From a checkpoint of a small mixture-of-experts model trained on Wikipedia.
Size: 8 layers, width 256, vocabulary 17327, 23M parameters.
Below are experts of layer 2 (counted from 0) of a mixture-of-experts language model. Rows are named gate (a neuron's input weights, with its number), up (a neuron's input weights, with its number), down (a neuron's output weights, with its number) and show model dimensions 0-255. Each number is 128 + 24 x the weight over its row's rms, rounded and kept within 0 to 255. Numbers have three digits each.
Before each expert's rows: "gets" lists some tokens that make up at least twice as much of what it gets as of all text. This comes from a sample of Wikipedia text that the model never trained on. Tokens count by the router's weight.

# expert 3
gets: "201", "200", "202", "199", "–", "198"
gate7:143129109106127110168124114163122114148110109158176132095137119100155129113138141110124096139149107059120103158149107119123124138126148131139120149178104136131147145123118109160175130091148152166133085150083135144141093121142142150119099136160132153170152135152127103145095096128116164100122135179114130109152142113146101130111145100139130107145179124156179115143144093142067098133127062129166113163106105136105120139109072097115170095104140132147132115131124090137137172127144126164148125115070181152114130113120127130118111118111093126165099170124126139166146151108148148117126118111132146116109088131072131123154124136111117149118086082124181124177148117171113125143133147107135089114124119129166097118123106111118115134113100164128109144127081154141116154145150094
up7:142148132138123147121085120084179141082142082119088098134100159141123107112122128131115155106147159118156107128125142137136082092115143152100130095145145207156130107076104135127085124119142123148112133089167114136112132082104132108140181133162132126073127128129144158111164125130119109161137152092129144110118173082085162101106084132099150127145109101107151121168154156132121132199189135138130119155113163144155126124120119115100113133089088131140178140136110147141096083149113109118151113184149123132096116119118134111135128140098158132090087116115146140152126144135142136138134145114158141108141073112160100134157116134141145148155108127155084091129110096134130137158138112107107139130104120105148117137125145152163129114117164158100133118141142132124136103124088162
down7:111167138131179107123094127095150135098113119127134138110096159085161112124092112140111090079152188106155132095151152144151131145129163139138094138167166150155109110085116117127127119120125087138102136086161122124094149150120127115124143153133097142098147107128104181094082115112089129149169145122183106110125135102157116147173146149136156152128124116121150131135137087173099165135163156137125121130182151147146148103124136102110097147131117168131143144116112085145130120152126153150127108134180108115139129122121139118111128154143123150129176112157141120120122107142132108152119161107114146105173135108130142114136088095111098097081086096121161135120103113092102133133159142114135162151084105106148173131119129118086129120197140099134158114168112092111112157122132114
gate8:128190141125107124105138105182137129142140109138118098130090140117135133133125169160132079154179103109127140128103112125144151094131144140159109159097138114186161080149128147091114129133162101108146138086091171074106168137149133161142142099105113147133166103107128117146114134150140123096142136112121162127131114111101112128105131105163110120116121126103108143159113132104149140170147130146085151144188152119100133142122151121140077134192147104153151102133084132149103112114117126148124117166148105140135120105095133164110106101127122090142106119137145156084130146084142126136125109134122125149154155150168126121122177152122136114087109148098150127137121134110119125103092083104121136144144125139132165151121077147138149155124165175115136122088102197109133168127081142
up8:099164116125121154169135164120099147125115131166144123132149113156133114137105113133102153130104116137139096132116173145093123148105138168100117144144148086139154118096120086172105089117147112164138160100151108141126145047167122087108134143134126121188121096107131137138096124113146109137165126102163141137136121114169061122134129139137129129153168159150103161115100137088113131121080139108110156105144119122137194134134140068099126134145133098115125129162139099147123131128103092150135097147159142122145073101114108133147126080118105126177102131107128150136169110106108112115121105175198145084101127113100121127134118101111135152121118101090132154127154142135145110128134145135104118156171120114100154115101131169157111139133081103124139130126099149156117111146168126
down8:103124154130121100111152127185131087103106066124152141101068136079172149149115117140117105148174145111157116090106127117161130087127109101118164147092117138139144143185151128128082150119104108171171111141140151118114133129130119157131115142157167135113124155108130125130128147128091060137163129124124098171128160123126115118111095081105091131154164140100161136113113070109124128157152128154120132138117122133136095142130119167118109150108083150135118135123086109147131132137171115085118142151144131134130127100126107139129160140146153122122131162095165142143137199116142117120152130122140117132136193142156119101131148106143105116145125134154133141160117153126162140155112146129187171126109145131149089095130127083173093139133104153170092108156112108130140129123122104

# expert 7
gets: " of", " in", " to", " was", " is", " for"
gate7:114134110114131125155114135102133089133141132139128093125159119166130119134155139112136105108146139094113127123099165155148111102090143103135120121120105158129142127140081111083114094133128156143117122165075153135132079164083139116106127118164108100136136106069167079119173117159123132145144124151146140179141142153153141173079130144104144122113132127097103147151149119131124130092141133156141120116131095130107138145111143141116111107145146127110070121122136074137097110074079089123120145111154127092166146138113173112151087126111132113120146141140149181115136148140128117152166123115151126121167134122142152095098116104136152107158124129078144083106121137157136101159099079131127130111176102164156162157128133164099159133139178135148150157134141107092158143135100066
up7:169098128121124135103153142121155155154137122140140136137127111213087142122140097112101089129109133153140149132127155136099110099117152129156116145115125123132138123084155125122132121102152102124115135132138178103146126122157159162122129138139101146084153184148129142093079128155180079134125173101111077076118112157141148166197092144104122147112124140097161130134098107109101141133094134139132141104112149100097112089116144139138097129135131125125157102157135120155160110100134131118127131157136134116144147145162122133145113137085126148157171104157160120132136119104114167131137149121122131134122155117092076147159130115107160092098083118169085110126144094154089139152170124127126152089137107145084117137099111153129131115103104137120109127161172138143053149116132144
down7:120100138105092122128123115080107134117130088128134104134108124118084140119135123162082151122102117139098123157113155150164083150118107164113127132096095113141114105138116141138149127115120085092132154146135169146114117128157097153118128109124140098152132126135118142089132099158141147132137092169124105095103127115154126124211127129124145092150136115123129106086091126103105149182131088121133146136184125116111128157128146166176162122137154129100155141091085122138096109089162123133118141156109100138101148116119161104117155146103101125129120111145118108141116133102130162130198090128103137138114095110111143148187096135111179133101108151199138108140152105097122109091149154110110118145122083120152094117111136136123141097122094156101145095143123127141054149137129138
gate8:180143129122125175136119149148108119142143148115130106107116157123134128082100144132136157104127143083135126147141103154101131103147135142113140142201138128160115142130157112106106158114129127117110111100173128105142101081110134127117131138136112121095093137130168173129186095154089120143092141143086163170099191087126170129176142107144149097144142108100164129132174131088168137135161118169130150149124132152149107104150137144124102123127138133093144138105151131142151132117115117122147122137166127168118133147157161135150118112130198135093116131119121111110152168168152129134095153096157119190096112128149179109094120145092103117150150103145160122136113109125131131131132103132111090122139089093093146135133085086167137134142142122140131119167143088136110096131096124
up8:125097160159141132144116142105141130116131110124156114110091132176138160134120100156167136135115142111139095102125161121153159146099111131116140116132124102131134110147149115118150131095092103114117146149106147181091110145120128127131164117112076120134133088095131125126113170089168125098088168102138163099151161116129140130176134113112121139114167161134175145138141131115133143120099126113124140140108131119097122077071098138121115172117114133117098119102098110130132163110114160171133160134146124131139094111090139150147055157088117092145160115178121126137125144136105141088154130107102152140144130112127142111084122119143133118133114119106125127148111177137141101195121123089161120130132125103130105191164098090131122162134060117137079134150086127139082159131163124
down8:122175125145136146109139120150111164191125127145127111142124126133135140099088111108155166127141153160126165129116177137142148156085074116095119167153100141126178114147146190127156115141122104159138098121153150121143149075123134086120116171159122125110131089107153157122136170122110148103146064116135144115086088133096110146075144124103154090111099103137102090090092099130190117127082149138103087150119148147132151154130146109151143166125105138134165124131130133146144118141146094132156126097133116114156107093148114113172145141168089144140152191152127098109125111119121124116119129151127145113132148105118084157124129135148109140130146140126096130111115158168136115095120125132169133149155175119167101103093138116144142123154148155116154112109119138106136111099137115

# expert 2
gets: " ", "\n", " (", " |\n", ")", ".\n\n"
gate7:165126160093152129143147101148133116090123116121139119113142130117123163083129124132091093179116139167122167113126178119126135145152157097126098127101141171140120108132104091143119151135109126112130137143103091133140140102099112132129123157152139121096176166119159115153099131096113140117158124135136129113116094138089135099156100119106104125115109136092092142179126120123079099147110117157119134140141140061183150161166121116124161150115137140098123163125131087109136168130119106131144124134143094105159154105152126155113087119102141125129143127152134174056169160132121143127171143082135172115115136137136167108147108094119127142125151103126147176148099103109091131116148114133152166153109135084119170135125165135071105109083149142137109123154087152120082128142119098
up7:120152153161143127136115183096142098148138142130184133142132096123112152124086126147129160108103106126163154136099146103128137133130109194116139114105165092131112111136140161139090090138129130120124140132125127117113114149141155140120152057085103151127100140181136123121122108089142154126096134152120148107133117119151122107163115090129119109161140118153121110092147138127166109137175144104119178097110106174097096128129154137092100083124111119154154115139137137141128148180154129131098137128134148076086147133113115109137161162137114136109140137095146111167116131129101132112085111124100119133105092138125117115111061164179123076150086136104137154099184131096159093099099159136104141105129134128145098147111095085157143165127152124101142110132115101137138106119116167
down7:146132096197149140125121140137124107107112141091094169090122113104147115130138107123128130096147066111157109173135125095169139127161135127144127151150129086085111175120120100131135141162142177136168098128114103116133137140133106129172139160129110085174168151177126100121122114136134137182140135158137146142125138129129150153139080116161174109111148128166100142129141127134119083098140122078160147111129103153170092108089114146189107132135142106158118124086161121117149112132117123128124146112067121138097135130089131117139143089143097127152158114093114162140143130082138086127102106149136074104104141133096087163146146152131108106100152136127117123148134164110116148101125139146128166085123161144129121107148109125122130125105139126165108177128110139110163126118118147
gate8:121118151115122117123132182193149116127141114116146102164153116112103158099119140154132136139167140153120179130152113090125144119138122123140113108113126119161104128132155089108134113118153112136131120128163101100121100153125128119106142117123157083120116138070151113123148172132137135182124154143132062092148101108108123124123128136123123166100100187108143123172139161138121179138128127127147110122093090113124138122086121103083112136103110149086139173142109130144157129135103133102112144131154095114146144163111096176174145147133125140107114084099129148102140140097105152159106136143105182081125172155119100171173155141123153148096125096130106108112136123122148134091100107091152178119169122126121145083120102122161135106125127125124113125152167133095185113098135109
up8:154156091102118139099071119146181180150132109112147161115099078175133117146114101095104116084120113087113111158144114161133139123103143154170128137167111124113144166165071119134110111112114108128108188093101140118131158117120114149122111116110127158140147121113157148150161132094178106124141107159112084122107123113156167137147136114113156121169090134139141139164102136131136132111086099159099130123143159087136110141138109118172105134160119157107121139094135109121140155141112140095105141127103145138102123149118122138109130127160082100147105106117109080130151144124118109132124125080130130178114107099140118117109069122155120123160124116150149073141167142093141127141118178144107115169097115138101097174106114129134125131084128084129152148154120150164101125151136139
down8:090119132109129131131146116138158080132148128108100110118132080109110145109106110108077129132135144132121127168099133126070152131152120137173128138108112072136105152155132119116081099130129148134134112132154111150110104108098099112113152104130119139130107136139108107143185164119166106152087140155104087138154134109135152114093179104106149124165088167095137072163093115106118102182142077126077122118106086103085180134124100145099162132131138143107149132147120116127153153133092126112137136148156091127175089157152139139112154111114138135143121119084132116138157148134113151174057110131159170123107094158090126156151132169127136147137123106108134124156164120113147152098146151101153141109144111108111110129117092136127156103093147130116116142129143136142123094133113158

# expert 1
gets: ".", "1", "2", "0", "3", "4"
gate7:135153096072074130127127093135137112144156136141154139139159150149113098131159160119121138151150132134143156084090132112075139173116135155113161114136124107110107155084105077158142103108099117118121139121137116107109163146116127128105123143106131143084126144117080099114107145128143102150104126130092126126169166164144141121176149124126118176110124133122140171124113137153097073145118165144126124127129187121094122128094117122147118114132170118109123176125098145101163138136095108141151171085152132129100096133086109136167137136093137108164124117089094157121130146153116087139124142117186144118168118124124155092142138114123122148151163143075097182138102118159140125140145093117135108114189108128142096177130169131136151120144111155115147166136122108164132113127145127
up7:116133129169101148146127168090159147152112135130102164126104134124104125135089124135130114098153148156092131123150116126132147166141084120142120092096104129125114088135097100107142135146074111128150133104116148136104129109122128099093142136141109164148132107088166165147118109132124165095142096147135147111152143121112091117119167129109126151101102120130153126097115159113119120086140132119129094123162107139116131117151089157123164143129136131126157082163101131125109112130092125130190138136156164159137081106141111157120160109147135163099139126118179109138139095142156167120113107095073155069084111122096177158139150164152103194095141107135118097148123115117118152139108120148094102102106107137113111091106139141096129129096148131111143173105105106106189165158152137
down7:143122136154151150106074146130132138152127108119097110110099122118128162137111149129113152097120130170122153164140117121107143162140143108186127103109121126122126131111118100084145131156115140100127118129101104090110118085123105160160083118121150172118148070128166155076111100136123143134124147124132142124131112155103109120125145168120130140126168112119133137154122111098115113103117143094112103140123149159158127126145160094162131128139110142105168103102114126106144123123122121186144110086100137147102140084102118114112116148192146143170173177122158101107155138131139170125113122155104114133058141112139157150153087132122173096102150115122130122129164055125162123089104086121089141150134142146150068115110105100159122148113119112149080126122100107118164155136146108
gate8:137119125101127111099127097135111121107143130138092156089119124100140142127096158118162122112145143151132103146115171172084115153139118129080122149140118143131135140178097166129102143096120104165145125111118093166122166159164103132151145090130145147109151107098119138126149135122114147145158126102157152116102121140119144104111108164056128162122118127111132085157055143156152133121171149146113170128127098119128134088155120117138093134153099136115134133080110147091106143116137127112133139127109128136107114134134141118129150124102114146120155114139108121103129094124085145151111171153101131149138182127130150111119137146146139080121096075112138103158115147142132108104135172098186120202120152124097197129118107151079099145137129127125088091138122182095131093121129108
up8:122171122128153161087106128128120124097081115131122132104129142146110131141136124124123101131132108118139161100079127096119216153120127126110147140144104090083121128152104131157162119110136140164136109129150073123111116149089094107109149158131117081132140141121097139184150161134100127095113146118112150121116114112119132123156142156080129153103117111132158102136097094125123139091145135116121131106135100141126113157105141117074134133145115151099093140136139130135134162151151116115135140105140121153094070114117118137150118129106156119158130157092115114103183164100114135094129129110128178121133076144094129155116142127127114138099131137127184137123147084129177101110161183120133175100194144117126153141107108105113084158121117134092105119129133132074089097082109151
down8:106160100143103171147112101138134119125098154147144141115150105160116063101166112127138118119129122146110149170128113129102134129105126143139124112137083195123155136132109126141149136195134144110105136119120132095162135086114093117096075083115116152092152182127085140132142067144158123151148127152103145111136119125147130146145136122119142124129143108133115141144174132130153127111132136080100167093143150122166132099158155147130124125166136120094146132178136132121131129117113123153060154096161145138174144151154134067115134102148139140114103122136118099166133129095136129112103141137172152157133188113180145135116095120125132108143153139120137152136103110135131116117143104103149115119082113126146127117174119173121121115127152115122180128138111126123169149157125203

# expert 0
gets: " |", ",", " and", "-", ":", "|"
gate7:131131147150143126097096106113092140124130116113128149107123075096121091140081128106107131125151129125106086148117099138158128140107103131088159137126124173100125097108113118166108094122120161143129077137141106110148128101107138152140121146120102105157132044115087120107111108175142109156120103134123155173155143123116127090118147158148079154138114106121166117121083133122140135164156106102116134100115123093100153144133108083125147136133130120144097114130147150089160139164133075119113129185129117136144109107091145105160143148134140173098128084151142122142117115115122124115116166143089111117162173133092131109122147145130156050107112112116100089066122127121142118138059127125123127178099147109141145140117148150172125121141116118156169136136129143090134135143109144
up7:144123097128140121104182143086123152135165133173163116127154134124130178114144105173146098124110144110118157134171140157115123112135109150137157095099147118117115137158145160118170149113119137147097192149130122097138118116142125106104139129162189166111143155140159113106170120111144112107126122156142109115111130118161126162154111126126132101132115112143102127110139092123124164082170173113118102177135128139169136084117151140139158132099128115096158133135138111133096136085144176111122149109160159135099120144149101149102154108119094127140094127112142097127125121103139099092142115084152131102051087154138124115093108155110135178125136137157174132146141119123107139114155111083084137077147122164124120114141136137116114103117126142097103074090148157137136135080142115
down7:151125087111124138130160076115141144113139114108137131121139132142129111129143118155119131095127156153091140170075106158120160100112134103151195144075089159146168111117163107144122121126100166147119145159136109144123168100125141160157120167107110101136116098051135127129123128132131125111135134144100112082100167174177125138163127114151108142108145126142090136160115125137147153120149080098142138144144107112157118135149173119132146137067124145132110136145138114112152154152136111097102131155140121155140097161155118099122122159140123106082131136151091161139066094134107123137120151180108127125158126141114143082092162159138147100107153106116148148168148145151154122137106129131144155123063140148168163123135113109133197127141127135151146132140120114110115135096130151
gate8:144122115076066168050124126127126122096141102145147148083142119127168078130139154135146154132089111162106134154100133086130128096116132110143141136146172114086114122106143165161132130113137106100103133134163136137134162170111110137159134128133129128124124089124090119101084115113150147118128137143112120165144125135187094106147118133150152108123155149105107137128123093160158121115094136141086124109089105107123107094120130117143124098155146131167133129110124093121129134093159110161084127178159149092120149122110134126122144101109154131159142188128137150164155098144146127142118145165119126109095180134170154098160088137120128100125149128137150134089169125118142103167170105155113125112102103119105107135100117058145087124109157159150123114142115111134130124157114160
up8:104102102082133138106143144075120133109093116133163119108134132116158055143095128110146114151107160164119105149149137118139157105128135123128147123169122138140161097097149123136151152109099059155149134136155115096139130150098145131158095123132085160117133086107089166155088118095099121139138091085109149146146135103205097125121120137122135103106116160134134138143124150126152131149084143119115108115101107150141112106169114127100130120132121142139115148122146113133121128092118129183139105157115077133167148151125141168072133101127165118156144106133138162085100141161124156138144155146085140150081176076160135117168111134100135097128141108149158156162123123097135158099145088134132155122155090120097121101123129094156130124126134155139157132148129118161096115137135132
down8:127140162106134137134096103120190123150119137111117101122151119151165141108152131139102116143183102106117135135154124093133096126180095137121088154114122156151162190180130133106158096091110134151166130126125102121117134093086131137120116150095160091098112174120148137103157134141132117094121143126109131074159141116123112131090115131123100104100092115145113118125144170113138134137137133128137085135143126127114162168114134156077131114124087095126106111171133142127183151128085141090122131113098100145168133132151109098136112123159161130111104126096118095163099193117117127133135111106148140137123100112072117173113112138167151118156127123161112097119103112126122166138091110101158126145135117147113093114118111187117098106167104107159150120136120165147168109141112154

# expert 4
gets: " the", " a", " The", "'s", "The", " his"
gate7:140145120170144120117106110132106112127095156141109140170128143134100125116117133135111145132104123143084104095126138121095171095169171111104130170147126125092141130107154128118116126084133142132143172118112134132077114141145148124128126112087179055148124139148090121139148084126167115144120156120164116121103136081120098158148076145146136141154124125126118128133135145125116127108169110145139123080144108105100075111145157114166152138139141113155083143136159172146126130159103148108150082087126094129115137127111116167145141171143141177093100163122126113110106094164130115151170143150089136174168086114136099109134144160139134106095137132086155143137103163136157141105107153104173139139135095140090110108123137136104126147105141116136137124201136154088121139101114139
up7:137145173104123134092157178130137145139095088106167114059108110143124147137162127094162130103135130117157132127099125152147109085112064139118120082141127102152169142090151128100115081156130077111142106099092130107154112113109090135159089115143102094131102156123151128178135188122140128169151089117167118112155143107119147100133179086121108097130076127116152121100123112162151150161126152119104135144109151148137138141103138109112104138117106130113157110147123166119148119131104122117097139164111109102151108161182124126157132092084121120108149145124150127123091120157154155117111115120142109120118101145133130140085143103152149128135158087130099141155173119124134157124152085120114097126126126139146109149123168130121160110107096099129116088155136123114147128167103087
down7:122132115084137107150152146136108141128127109099138119105114108137150115120150130110186110108108143152119135126163088102144088083141107117154115090164139095124093117147111129095164152163144115133166132147118178116172135121142083189154131121118080163166094125145156156148165104142130109139111129114111144156140115115093116125140129108109126099168122141167155070139096119172138143130105151093123064153086164118169133099129159117130119133149146138123133100082150138111129176131132137090107117135104160132127082089127120164105124139139096051129145135149136183145151133101149113146125124109138167137127114109117163142117158128140140093105136123174145130129129173145115093120128099105127120101121123128163127129120150102170136122154132162105073114122113144142171136111152125
gate8:117088154149113126160152162106127114154160153101109157146142144134137139137147124075110181116136155139050133128129127125128104145169106098106131136123091124161119123091166101062153161114138072148161135130146116140141117148096141108103184118135122174072137129139124157155120115112152123089136095131117157075102143098154099130103123096134126125176116166150132144097151119146163120123108148169133153122139155099142144129107127122138169120112120127117134148091129157138145167107093121138177150116155110103099126112123102166115135148092106154129146101153121144150105126143121095104117135118077071125112137136132156098128145165150133118129153128108108147109147146166159094104073098098093117143152164093106149133117101151119099109137105122147121130095146126120175119124124128
up8:126125121129117077105190104067116141168141122127109136120142149130127093095100154139151130119134113133136124156125152104105164122123102105117143185137101117147153156141129166137153092129120146131152169117113147163094182121139123152066147112147134082098107149167151091141118153093114150082132114092092125102133147148138109061093123104122114144133114125172152113113138149108117173120133118123115097152144155127100149136093108106123121136182142123154116133136114158120119136125101116105105168153181109103123108135104097170091097132095114113140169153129146161076111131134118111124098131121120138104158162148145096160125171108101167132151129126142102135138128126111140132125154114065134135087114141125104126158111116090113095126156100127158128131123161196115124126126122105
down8:113191089146156133101118144128133165100160178093129138154089109110139117132069124115163103090085103144138163134117106120128138117103140160138151090125128108096159133143110126138111115158123144128096119156093139126099124135145135161144120138095141129162110157110124163109130115111135105144094165078184139162104129160152106145130120120147145116096102127136104115105116127103102133113152136124148131111179148145123139142127132110157082109122119084126120123084091174097088124105161116097141128140118137116144128128117113091143084133126143131181121151165154136129132088116133085181150129160086097112146128104125119090124125074132147148142155141128159134115107150152106157120121178076124123116105130101130099137148180140112109094084182132130092168149130152155137154157127109